From a checkpoint of a small mixture-of-experts model trained on Wikipedia: width 256.
Below are experts of layer 4 (counted from 0) of a mixture-of-experts language model. Rows are named up (a neuron's input weights, with its number), down (a neuron's output weights, with its number) and show model dimensions 0-255. Each number is 128 + 24 x the weight over its row's rms, rounded and kept within 0 to 255. Numbers have three digits each.
Before each expert's rows: a language model's description of what the expert responds to. This comes from a sample of Wikipedia text that the model never trained on.

# expert 22
What it handles: Digits inside coordinates (53°23′45″), table pipe separators, stray encoding bytes before Chinese characters, and capital W fragments.
up1:202095168143090162122134142116133110096123099089136138142094134110131131137140116113137140103172158117164114139115083125144120117152098145119140135134134114138123125160125170097118131111123177128094158177117175112133142176115123114120168112129133124134086186136150121165088119130153116145137139141152122113102126128153124122129125097136149124112104104105145093094089116114158123163147078135095096157121141155126112124114132136160124155156100179137103122117117098101166074122121122167151155105125109139166110135140139151135156134120083147108161140145146101085144174128107107088134124096162105102111100157130111104137115133154121120138143185142148145138121109110123115168131128109133151122097096187100121156141113091151103129158136122139089104134120190078172121105103113
down1:152126107148097161130141127111128140082093059110131101122132101115138124143134142131132140130136083148137131146147092105111108106099148110150094121100159119140127092124142102127139143127053125120119129089127145119158102143165107148108115104124156144113110108160166141137120117135123139133100087097092127176147122113121129145077092118138077103105119170159127114125090143108133112131102141120150135128141152154111127135129164103136102129084102180110090097179085119170170104120140108160167114136131118168180116095162124145120096111120143120164132082135147102119115134099127107128169131107154145112131121102140153147118093127084131133087174139144142141129161182117142103094124112149189122121101148123123121128177149133118105150078110117112168159125108169137139121159109109
up2:124085129180120172065119136163162122134097171128095133157134191128112133115108118119153124127163144113118115112101116144080096126109136127106163107110100104137096107102136135160125108129121158133131145129107158145113141143120104151119090161131152117137116158144141124123102161121134101125140187143099159138165141142125155130085089116157118150133092086165138119116160069162119148160084117130137188101126080134067114164137146119145119097106128122131112179131125072088081143100139085137131114117114159155146181087133071096118078121087130129135134134115146125162123135130139140123157132129173143119128090136119130105100152108143129162132134110119108157135126123167101124173152127096093113101105141152153130110132099142123136127144104112142133123131118143134136121088126122
down2:120131136150126123153110114133135110141161155090099149103133114127138105085108105172097152111152115081104115111140141160124122090101133155118130163117161129140109090127133109075132125152109100119115083145129111121095156139122099122079129132106109105147147107142139119162143113141141114091127150130145127147119099137086136111115116161109163154102188129106104134117171150119168120127087131092133129107075151174122088108145099095137126114111134089145168093102151120149106099136144134093130171115142106115128084121137156117136110153109138117148122122117124089079107104116111129139155125106157154123140145087191141148104149122142071133107112146128147096108146130074100111096101102108144092126139166139170130093106180184115149120107122110122077159168113143163141148137159120
up3:129122152112150129118146107168120093110125145117137106086144133115138118114086139160130126188149100147137169149165133157138191159177132031114130161136132160152110096094168094169128133102111116107097119179130125164137105157115143157099138101160155160097144114122130105112135143129149141093150120086131096149112131151115128125103134167109148110160118108100137089100101123158124123143113145119128132133124165121167143171150149157134066179123120130091117128118104142130117119130152117149135124105084120106159127150138166129108107108078142155105129138082125122125145139121124124122149083114088112118192136101151152098097100126097124113143158132095117116123181134123132108131157126101105142109099140105102117148106129110119155138124145126149163119120104131127125113144085172
down3:142141090140144170081078080137132107126138147133142119095125156118139161157156129165118128102178172134110113087125115090145090094143109098094169081124179121099098120147115119113092122129137176131080109099146116082154159139145127112136151120130120122153084145127097122110068101122116105131156106161158182118134163156091161130126113144113104106134101110091148146127099130123128131130141124130142114140126128123133131130144104125139154147135130107136141138165132147114109133082148131121093130118144105139168133110145128131115129094149079133135107128118169169053102146125121111156122114153158118156091141119110122127114152121131134139148144097131178106174128158110117160153126145124119139170164118113121142187152135082128126136140142179121132099109166087174090127106127113
up4:126131171114135116129142147140177155094132101123080132086104124138117149109125118113143132111151128092153172146111130139152081113165090154139132116148137147121191141111176172133139092095095142157112114152154099177149123105168143138110134144098190134177129115094117136120104175131152111137105131120129110118151093087142132106107127146140109087181137096152103150102132110122163123173127115144135098107108161115088137134155143137135142126161110133107176146113121124104116170141132143147126140118159129160144139135136113137118108148162104112143144114125096142131147164119107171108151142164103167109164119086123142139139100144092129149155142164111105115140128124115157127154098141145140118120104128151098161078142202132153091142128129145147128126133156154088167161070143122
down4:160146132098125147118136128055108147148152143095135125095126174179152148131148132158133119117114122162117152164114124093131096120156129148176161140143148113120135154106104127142117126166130141161077157118144136091110120144183100157127137112089165152103142160111141132128128134157133115114103091123069099149132105134127122110167120142131094145111152151121124068107120119134104142096105148121129108071074155169145121109115127121126136112141115149113124134141163154158092178145154126164131089156125129149138137126158139133150072123126130157114066155123123151139166146142170108130135132136166081142145144110144143118133181165140084158055172117132123098120114140155126132123130086155146121126116119095157164125128102113143115091155133118138128133117118135127163088136148108

# expert 1
What it handles: Final pieces of common nouns and verbs after a short onset, often in architecture descriptions, such as sl-ate roof, st-ance, fragment-ation.
up1:141126163153131145122089137176092140105124176109190157147082110115146143108141160152123095096123109130097121114133120076144101119156180149123097112120146083147141124156203134125192113126123118132120113143095141086106047092063119113101116152119104114137108143121126133134141137098143129131117125158121135108138139140119099107093141148135118118096135146105153135137156121099121097122083120137122134144114117124098097127092156127137191121127119146125150131150155116137119163179106125154146112106079142156127104132119128141146131177168121117144096120145144082102132149151130157157169121124106116122112173131145169080180155117148097149138130127113114100150125078150094145117126153124123132129128147145146089094111161092136130141138112155133094133118130118097109109123116117
down1:133160110089150159115200117123141163110162145122123128138117116145145109106173088111166096114140136100162126163119155149168152137111150146163166173122129114105116129117111158125139105140160088140120143164144107179162116117132122147140128136121166152128132108166116137152130134099152111175116128156142158107130125119099111084139144130134113100171150153069087100141116148113121141141116097136134125139128127085133100163143151170088117135109119121112154136155139098154090146146183117139132093139185136128129090120133183154111128100055131152094133144144126130088132091127134120109137172101132121139142133140132089149110088128132140080142123093161152149143167175128124137104121134112085123161105123122133109150139154166140076131121133130165168087127147144137121115129115113
up2:182148155127065118089128158138126147123116117129127129125161128127125103132163082148129143139129125114108111111133092077153141116117115127153151111135157083143111190092152124134105165139077139106122120141143123135106131113111057099126122143107139150109121137142112102145120143177125146098147123136132107165123114130096149134134103124169144152115136109150116120118136106130145120127109142137138145090131118130139139160109180112105150103099127172100100118130118137120109112095125125124162083092149129083122090100166102136124143158127119116152102163187023125122131161124146079155134120113123133107138143174092131126101156105117105115148118141122134094161082095121135111164157127113109126132135143103089112148149130100137178149109117133119171100139151143159141127162123067
down2:150136064155137153147139140143181101138136151128094119112162133141116154127110139120105132129125172117150127186133131150109094138100122148120137104108094148152154101139165120138155169152114092150156130158110151144151117136138132141120108135155123129130123118094143123129155124166141143110118128165126145100114109100123142144124125168140168082152156136129136157169091153153140150105112127136106156127140161176118159145129125160123113193147151084102101113151115119158126141123114182114134119157121101179140129104100179131113127147162141138101145137136140165117146130103121195151150128101152148131117134147157134102144131116104123084087143154116096101124176161113150126144114127135116172138099088163140118126129115179151128129142117155145106203104128163147093180112155176
up3:111151110148121130137139157140134155136113133096103160131129096163144115119138102141150151144136127161138077108128178150185138173090155197133114097118180133127119124127134110126101126102155141121130189140113126070120151105120131142091119091153138121140159071111141145153162113108124147147141126156136152150093087158147135131110142188151098114144106144134137161103125140110158100151147120129118135140076143124138161175097111125124137192145110157107103100130157155128125110157136109093124121170148111144097127152168145142131128153145134149110107122103097116151096156165174124114119175148152160128114171155074115119124195125177128122110108121089126136130123129146142113093134136182136135127114110133121124136119143091100171104123118092126124126125160126138144141133161142
down3:136148112165126139130141106094112162139150117159119109106113135116108088132142095110163167156081133144141127158149133154127145155125105071117102164129093135145132123158135162131102116156095139086123116113135112144104086105108101074117141163120146090104133137181161102106123094186113093128125125131183075156166149136120142153121109142091142143105104096116117095081070123116109155162146115134116125121155123103125128116135113152119098081110127095121159095137141167134119155135116146133069108122143129090095103159133078128125117135126126125135149142118114102099150126113120125120118179144145120120146118100170127106141054128093094128155114110145126130106142124095140097133082136165136131143161118142110093104117104173172109082097152134121138128084126127119138105134129118
up4:159128104133126142085113129083167158115133140108077132151131135166138119157082068126169082132119132127103164160126114110097130124134135081136150111106124077106179154117051127123105148144097118122141148125127139084144134134135109110091169151106164119125164125078129130136109157160100193127126148147101131100115176110130129132137122117126143171120145091127153127094125121130101151143130133128122118121114094122127123101105120163095123159147147116108155126113190143149129127130132127117099124136087110157111121132082150125076159092140125096114145147140143091103149119143122155144131128164113147133144159144133133156162120101192131085115141115132121125180135085163155118127141124147114131128090122109124152077177139123128151168150152118140122156128127129158091085147132142
down4:119114109139083129136141151119136133156169114071141123133076140116164125124130159125150099126148138102117137145144163140102125138165083094145084155122135136114098128179152126095083122148131125157108109105084122143150113106148136121104147146141096104129165094099119124111152089118142101156139130121130082109134120133106137136140144191077076120092160115138102095127111152157103155124170130103151105178097159126144138124125157143145114112153164121070154123181077119089135145105137130128120166116121122130105114119122107144118172097133168125103133141107108149137127116158074113074110118100126147114123090131123082149107118114102125146162141145120172135116135129093146115164126122141126131141132155132119156113096175137145081139097157123108130140129107144073157131098097163

# expert 10
What it handles: Word-final pieces of place names and surnames such as -ton, -ford, -ville, -ham, often in sports tables and lists, e.g. Carlton, Cowdenbeath.
up3:149086178138125163131147071152149182114119142077152136145110125138114103122139150105099111107112129133153155156126107133141151111129131105141108151098093125087126079125156115134179134154154156156149119141130113104141104152127134123135156121094166106137125138120101134161145144116097105117144137122119120159148089182132051115117091167133110100155114137102097103121130153095103184145123157088094112149182121115127144091142146135149109138108135121145155125133131124142116082100164090117117148111110120155113128112141124139138104129177150103093165111136172174112121149107133117140147149098115129132143092115127147112078106163139152100136110135104164128130144180125079099131118111113119153100170149156140104123156168105137109123083144115090123152102137106132156143163147160
down3:110180137086141125089101133111133117102120130127130161128134096077139142073136119081127128108085129125111168108154072139098147104181113158123157127114108161122092143170104137116123137137128113123143129160150133129096088187158112137144079174133130146104079113156119115117130103143139070162096149160142086120096119137091133156094124124125151146117133093136121110142131085122114145132081101152160178144122151121120149139159090139120142088120135115141127159109148167129146092135094122086092140101099126114149132149155112151156126105096104109133101136160159106103137155143101142107120129140117164159117132092126107122132138139138099141163152083106157098143152104120118171115137132122147131120087099115158165153172148160124142111150162130112156127096144132142125134145083105
up4:133091128115112127120127115157128135123122120110133144165131138127156154120109149146116109126144116133106128131134128107118129119165099132148121125097119106132128130150145089153149107156135142115113203111147117158118119152150133113094148172117111139169100131089164121114144123137118155131089123122084176145171148158152121069158128139108130147082084115085199129154103115119138133129089133141148109061121135102155153122151129146142121121163147132086120157123139114118104182120090150126056108116141164183121073129091100126142116149158133138145136047136127121128149169096109121124166132143144093134123106146144097102141127092103137130133119116151122160173122136109135105111105102175126155145136133130099141124169158146171096109084128116160110131165127159127100123142139150
down4:145182089133122174161136155081121118088142146121134128106077089148065119122160140178134124180158159096124092164148159166135139148094156130103133123158139148130135112095127123160115138106146143155142121122112169152153128069085122109115126151130167104162144107120141132081130155140124170133135130145123138134140121088136147135106135151106177094096141132154136165096154164161114177108131157119142123127099145133145121167145108158153133133162116119129139077154116158132126147132166157148134112108117133089161106107091161122134127132110127114135172139148129115126130138119136150140118126113121142108126145127079123177083155156112152118114089160172178145152129178111114109152107110092170139135151130160115158163142141146104165142119125147112121144156114138134136127153131160
up5:140136121122077160141098135176120162130133079121110103128119149103122116157129134095169129103102086151125106140073133112144104112114072138146171124126126110129134188156130142126089156139164137140100141074124104132130139167090092131123115151166115178127115138140129156165110119173118111144123143126148180148128126148119109114125138149106102155138110096122162131125133105130126116122157142124095082114139156091096088121097134167129116098130139146083136149168093102109113126127117147136152133102146133103139113151144113095148089128094089127072147128127182152136124132094081139151112126117141099158097157132076132127149131149141123092077109114105156152102089131136097116127131135083081083094147103128100101080135125145136128138094123135117117167097128147104158129116126118
down5:117142149123127132118105157140102121132101130126117102135111165109119127138090119096175144089110112115113158124126117140178120154148149136173126174136143103165160182176052146131099109149119101073114161144120150151119118130127123117149114130098095159165145117120094159111095140100134117110102136114188092160158132137107146141082151152095111145103114099100108138151102089141127108098100138110145100122134149124147119104137098112126075131111082157118121105135188142105114100159135089115118092137126145170123122171113153158157084110114100172097148135157107132112131120121120121092079120141156102132147129126081108099147112157156163143123124153136108115093116124119108145137120128090128100127153101114135137121130081108147126136123126077090116158140133149128118131169168143
up6:127150126131086179090114154144104110108139140123157177105105171109095161130111177127105146156147127189131130187137115118088118109150090137123145152125114108126117142121118151137183124107139149123122148124100164120099125158081149130105150107160136069158105165146097119122097127175146152186079155131137106112149100098136139133118113102134139140147187134113119105152114126125168155081136118116110139137161175130154135107096126144178139125159110135114133120109106039133145132119151137128140160152139105125136122104121124124122148104137142145109141082137177133138174123119132131074145101095143097093125162139148112076109125120097116180153121153117123103130174138122101131112092115118161124149131132157129145142124123151130147124134152134109102126109129087131111119118129113
down6:108110127119116169108112103092101129162113083118124143112125107119131148125122140087122117101125135147137151126109107153119157155113089120171121136135148145115135132116152134114137105152155160109109069105163099159157127166090099120116116118128112122132115139131154144124163135168095140137143116149099107136110160150131153172069185140144094147155135068125105110140121103128132085110146119107134152176077133190146108146130143069101152165192118114122106162116085133134141112122155123152129120162134128119150133131088146173089127089132149156162152136090142120156131138101108141085131134117160132099117097116157071098135135155133120166160132120105113124095091103114135120158154102121115144105119120107115116128174115101136191144162141158147124148139166143135125094133120146

# expert 27
What it handles: Last digit of times, years and figures before a pipe or bracket, such as 3:50, 2005; also US states, London, -ville.
up3:154105119131095130107103125106143094117116100150170134123161147132154162111142090128134117140108114146133133130156123116136124101138172098130140137092131147148125114127118175143108100156141130127154140115144111099092150148107166089142159144134102155140152116130118095130159119115118105106106124154130189154075146151132138101143101169137137128078110098160082134178131128084146110120094122096165142136077133122101139154129126135096128113115158124103140168145120152129128111113061095129124083135147139107134116173164154108128188105077112107119109139151154102095128113154146128155136096139154159172087130168097176114157122137127146137121144170138108093132129121137161157181168086101136135117153129160114118086115106120131124138158132142164111079119129117094111143162096119
down3:151115136147132111121141182079127087155126167126138142148113117133134166130135102153127140086174122119112099153107150140132174138157114130092116113114103131118101131125092118146131148149134144127151134118099091132108165087115143114143126117115133152092124149144136126114130144144114165100134139162112110152133128148123133144077143109119085154072152121118121110118146091151143121132140137141137131141101155166085110110152149131191106102128151095149060157116089131104070104144142152073116121107118128139106142093156139138119154125103145150146143144162135100118108148108149080095080112123127135128110142093177127166089119077123148087105177151163128105160102168136132143120156155124137145137093110112152168108118118154126088085098114097122128096123183158126117131103170131
up4:099133147162118130099150174096144161125119126113137118119091116128142133117163129139160115124146092168102136142140145084069161156154115108108146108154148135144144126131120128142141139149144108116165181115168168131132098135130112094141124138147062116129155143140127128122119124221109173144114137070145122095106166058109116133132136126177160127136110162142123128147137091123134116133110111086101131116162106139102134173164122150127168152132109130131123128103133098123084109189142178136150107160132130104126100109132115097091089135124091149109113112176118109112124119081163128121116144130156163097098135106130139147121125149175116122136111130072153144114151137137134186137126114165092133125123134144124128118163115139127109091140114164135107148123129109091098118143137112
down4:096112136101111106094156096119104122161129143114079151125078120154155152154111160121114161109138106103152137095200097108140134135107116083154107098147115140209155129110153121113117151099108116168133103159116072131073118092115122092134143095107126156128131104138135157117109099119149122117150132147108184115146157109134146150134096136098094144114105113113150131144180141131127136125076132123128140119118147150132120175122138131162147107110086136150074159097167132134123157099124121127152140130167112143117144088109159151114159149168113121143098104131106145111166149107159099175162124135113089119122122147154163107140136127121093138121119119172146136154131127144103177115072097099079126134143145150102104091132157131142105164164115119119142134122133131121124116139129146
up5:144098119129138117153128174123141101166144067102137124141117130096161166124134109124098131150058164141121137103157141126134156118157117129145171112148111077146184107111180151155127134154089125132103157152128137128113124137146106146134166097125111141119119131127117137126161068132151146113152145152134125127120112111094116175130060133123097089144126112141101134143139135140092141141138129111125143104104142123157194158144105141095120127155156107150094107109164117125133129129137180101091118117119130125150160155147127107125135111140121099150145130075136128108126098117096094130121090124112165092080079115163161140084087199126115136096119107107120127141103119141171122088149107125162150136122132122141138125159108115147148127160185093139112156112106134100143148151129152
down5:129090096101117109161126168154171144121104144178171122135129133080146107112150106116146139117108151133141126128145100150148102111098103131126144119153140117153151164168105110168156132170121120135106134136134128149159131121123131178180130086123152169140170131139124114078120135138146090099101087140138169113166138145167101143114152114159101106101175082131164124134127085142129147115117109115129137126152153101122122142126098128114105142087154119097118113136143162169118153109128113118111144141120128142092099192130073126110127191151121147175161168102116122117131098149155116142138143099126144154074170110136113118094128125148098134143114143121112098105095093127113151137104144122161132120143119093178125142119135141116164068121119167178158131113113101139160123156131130
up6:106108105139135129099125115145180118086157113137144124152134125113111154119139164049126099136129117161141164142078181094102112146122128158126167130113128126143102172135109105175126146145118152082117054135094130150139126120165176102098148137145130165097153143139129152169121130118116143128133143159167134113113148158137090148105137103137147142108104105124156115116125105138131118144121159137132135083168090130107136134133123115104185143123133138099118123094106139144132135120151140142123154104103118130113106120149030142127135158124154119150111125112143144158155111096144108114118117167126191148171111134150133144100125194097123113132141122112154155111125120096140157158154119105143142140138133129150108135126104191134102112130088158136120105122175119113169146127134170
down6:137147111174132110091140112159122119149130137134133083159113128139131068125127113168135161156135128102163140083126145160153148111174139132089173143139085134136127107140142162117139137092116151160102141087157106129116115121148132145143149143166126111133052177105143112123144099120124154099154129161113159124158131151114160123113118176117129104152117180130126069105172092179072140134127111147125132175137144159136125155121162131152158132157096190130143127140139121147085132143107148138131126157134131067149141140153122152129125146076104144121127128143145144132130122131130161151138096092129107112095158123128134120134115100101079132136141135132056150091118125147141128084177099142123101131140152149115112128118118109086158119104125097130101142106096141144108157154117132

# expert 2
What it handles: Digit tokens inside numbers in election result tables and statistics, such as vote totals, majorities, percentages and plus/minus signs.
up2:119129114145080139107139114130154130151131111119140139109127121107147128139142117108125106115114148089122137078040128115121129153098097166183156139118115131111166129103126112115132141124112143114119123200117152157141151122120133134110088126148113179148124151104144146151165133158151151162164145136119174130072108109136102142107150147120181140093142155146123085144149156117105130057168144146138095133112129140113118111095139150135100111081139142097090172135123122147172101099130135111123119141128123147114119134145160147142153112142147156156178160088115131092160156165143153099120125092072111120068183093136113133124160105137128082095078115121140100154119133103111116121136144150110142139143119141176119168124122142130137142115119139113107107139158144115127134112164136
down2:126075152136124112172091124113124172115157141144149086143134128142148128144134132123133180128151157105135078119132140135145171128102106127107119115114131130132174141132130150138134213052115162147171153131135120153168172126130128108139156125142124119139093124131180115096126162134139174152136144112138130117113169098143145158141135123152103101146114132083130125135127143103097067149116147113133115114134134155091107155125140126143128154146146153148116140178134126153124141133107100124152078123139100127139159095138153105110097094112130114100138151153108136104128120145097190141078121154177130160124136154107147153132122135089125148138126164163109109111169121130119091169110138180179136140135145116132119118105149124125144105160170100137134123147127167128142158136200138
up3:169161133118108142124112159112161098131108147120146121112121120121152182087149154118143100085157109139117131123145102114162154126140099168131154122136150127108144158131119111091102153163138161117129104115121134157176125114150144153093118100162152177093123166106111171115095140114123143118149144154133164125119076141150140136098119134163114094096165127121097153181105106162153102105132169111113140157121156098142144147137144160151133131110146102121146107155141105106150147106141124095134125101142094123138165155138168177143145104106094148099153110126144126124170140116156123177132119155116149162167136103144121100123116164150143135194113119145121110172118085115125114144151109134173144148103114143114125135112127135134090140169120113150138089143112126089102210109105087
down3:134153141147134167138138179126134105119115126139077143112101140136114134129132117110125081150119147111131162105115121110133166094111157147105125126122091086143122115111139151122074156134116138126147123120151098142153104152084171171115131098097189119108120103147095121118118156110145129146118140137135129173156118080148143133117135155157107129140117117091100133128136167159116147106158157121108123135158139148150155130127176105123155125116150078138129094126096173141163136135174097160108128137140148105147116141137122159122165117204112129116144148130126101118166161106104112126179134065148094126164107148158129086122109075130142119145094172153132108139148136138141103154131148132133161181144113161054098114133127124182147114124136150088106124122149091141104149140120132
up4:121074126152112149152159111143135135149138079129129155089119123104089166131139137089128140099152148141136142099123097132103105142133140121171112143173129114143131157166140128155179109151114122155123142147109066105113120157163187088130126135140128140141156150115166121119149126135126098140128129111128161158124131148122079157116092182115145119114106120170117115160125119133141161095118099126081127148140118141100136158117203111142117099102109113117114140124099148137146114181145108158084144104124151144129104128164151097091122103101098103142120108128123112147115127136111114121136131081095168138101114159063134091111166126158136129127141102130107169171102118181157111153129125152156082090129118178097116123118097174109114153137159156135114135142121136127140157140121096
down4:138140139157100083127130130120103125159106107097141148113082122146145128098126138134111101122141092134150095192159121145133134114129157125101157160120127127136154081170189102133133175158144162096153172151112122146144107098122052133143156127098131130141118126135110141104129094134101138108106085096140144148150105140114137131190132141101135124130125106160151105143144107131134133090090142161145119099071131143120097101090132128096163156115108141152145139099138114150156143101156096155137122137132128135147146153093080119131106128146122089120134114123093104146122109164110122116134144135104140125125125118126164121158093156111129117133135125135164106104142136107120122125170103162120147198132129080119130170095146138159197133129147092123138134114162159165127153163183168
up5:136107143143136138106110140150126143126165151149154131150140116104133168116123119144202140136083157131137120128112129138142126148067114095086151128184145118115142092110120137166082146113148086121123111126130145120136138139138150132135114136144104112114116142098105138145112132153111132161165091139088129114124139106117119127129037118132127134109108130145123125176109145135143146144128075132136112152108069130136105132147148130087131128106095120169099115123106074100099142163093110138135134086096175097133128153179143150125158159125126112128093133202105135133145147163145073131085126114134150130174143157138115144105078131137144152105106120139117117116115158169157087129155125121124149120103104145105149133091086118109128106124150170106149108171105089150156143138128095
down5:133175139122177126164154077094138114100142082140100124108169140150128110136115098116142086123119144100130114117128113154125092082123148137135132141131110138165153140175112126121137096183099147136139142113156149105126127103119115129117121090062139115150152110120173164144103141127146097140068156160140096094144158121097139147153142138120156173131150129142135136134153135103092144150138096142101115089114148113138133117157121140177124115123151149110115138112138144139182120146121122130114127176123050133119117087113145082117075132125073123145144114096099129154121127088154154138096193093174122139153128098156130115161163143099166136144119106168156121112133141147130143155152101130098134107124146144137122126152152117161132139156122090115108160128145156143137093119125101

# expert 46
What it handles: Inner or final pieces of ordinary words and compounds, e.g. unau-th-orized, Bre-th-ren, one-w-eek, 20-th Century, year, day.
up2:115131120118146137148128154105090089114125110111130087118138160130146142102129138134103142093127107121129097114129157120118091163105141115149147155170157112134132134121143130149094151069178093141135103133117120154174123166129134113103123121121096126139098127097152141145110153116099162137119140126128140150131081085149106206164119114129142111110144149167107174122128140095063171113188111130153079113158160129131114131135125083124095145125163162137093126111156117089086125123096169137119089106143123078124154105156138108162136108111098120154121104107137109151146126171128133152133087156121131172130123125120100114161151114129090143140088118123098112090132173107162097149155119125125144101133090108110155130111143186143090088152102132125099127155117116145119092124129115
down2:168163103175148120105138096117111135149104132070139090129150102158118107107111163153113133122139108147123120113139099128157122075158141123068151144169149152099088148095150157106107156088109095134142164133136104156101129134111118120131117119150122154098121133154150144143189133127155098111116144131123130129130196140160146087103128116128138139139140151096090123161110124140167137146113125119122144108103110175121146152123122158108087105148100119145164129103102128128120162092144114132092117165111104129112115172080101147125079108081113107128150127136115109127104086108171159100101156142134161123161121131155134124106088154132094149141130126113106110135112088117106140121123098146129130169123064151141101132151105157137163080125137124125142116165173121119086081147133118
up3:130102137115095147140144127142128121106094177148136104124132135079133126124111159104165092138091149129146152122153122073185128159108142104138162136122141137135128145151093196142080138141110103155136108145162116119107129110123145120138140165123168099140085143110150118143145118129086120111131153161136156119171112109126098177160174157094130151127169138156141131130115127106137132103131116132147139128147148115138139118126129143145141119126124101078113160116092149121099133106124165156152094124124110113105164150113129108141108170093136138135132149121112151145098143155143105077106144141118147165190139126104068138094154117136106135126144164083134067128145134140097159204163144146098106124128153102137078080127184114141159137123102148134143170148130112124102124128137116
down3:138143100099158147117155115160105124116147139164134131117160121145154123131098144149148098093112145080155096133140124142117122114117158160116143120121142160127117142132135115147183102154115110118095141136117127136086124076109141076134136116190134106098140173121123105133148126150126145078083126080123129138127146121127096104103087110135154074118165155138130147140132104137155135141100134138117118146127114147126110122107176166147160152126155123127103134107102143166142119145181173103146123144160126100164114162151134102132147155134137121115103165101122118076090139132127104128133100146119108092122120107132114126144162155147136124173143104112137161120133117120207110165124170149127114138153148099088160150139128113164150185173088103122183118070148113163154118153125144
up4:134088146125106123099162097144139096115126119098153163162120152133122115119146143104098137111153104080156139126137156160118125095136130176132144153152139159147115136150126142123127106092099146128133069165119124165100161116175112116123116101112094135130118159129140108166133134110105127095122119127138170094133134145122067107147128104120129130098134058153138109115150131114120158138102146145155115117149141141105096121161121101114111123119159083145142155099176084096160113141181130132142086134144123103130059161096123111125099140139130135119099141115123048124125114134117138114170117117107119164145120081102144109146128152167176186119140155117108118126123133159171128140087162132072145147139122137149126128133113138084088139182100118106116146127139148138102127096126155
down4:127141135146200115133131148105134132137139176126097090091106086094106120164115132128151120137132119132133138098142088175139104141157141140175135143131107131092125128111081115114110120146151122136164133129149102090112175134059147147129153130150128144148124110129099136132136121115147144129111129103096162146116114112160133105174117151084118185114141124129099129123155105155161119106133144102155121103160153109104113172124098159154119113144097163111074124153127095085115124101123137114150103115115106153153174146116187106115124139105107148171125109122148173122146141118141167131135135101181108108124158160131166154141172101164109087166120127097108127115169122151141132136160119135118109119136083083122112134162114090105168106156103107116141145124136087138106097100134165
up5:182122160145121124147153146111154105096111121103172159091111129055097112127140107125071146096136130133126148151133103137130174159132105122132194157146127099122108122151140139131094135163129170128077089150145165158119135121122140137098131096138114149169080124130131114130076180170157141120155113123082110113114139141144128130074144132112112147136131136118157097107124145164112114108133145106119140134141129099138150146096127150123083129140110112102092125137108120132129177121123123159073132153111133121085167155126116140143141130156076161106100106140114131122080097112151096134157149118092141158120136129090121138124116156131117080131091094080150138116145137157129117132139123100075144108113077090171169104085136124109108134147104115137138112128111112115123125108147134
down5:115117140146097096136101150126103144131139099102118130112103130139163111135143104161159135112112132125106099139163133136126081146097109117144141152119109177155130150130145124103081118130098098153114082108105097177149105143133106136115109114112105134125106151155113131173158148148090116159093108095171111114125155125127091156163144124126095160143126101133111141127117118119156116106149142079141134190138117108111137139153139121092128136113137152138148138139124142152129125149160143114150153110100116117093100143145146123122100138163132094089101126099072113168139095157118129147187112145086127082130126126127130182124090171110125130158148105152126138128042167111121148128133104127172084149141111129105129135154155151139135050128124128135122138155182108170094163142162124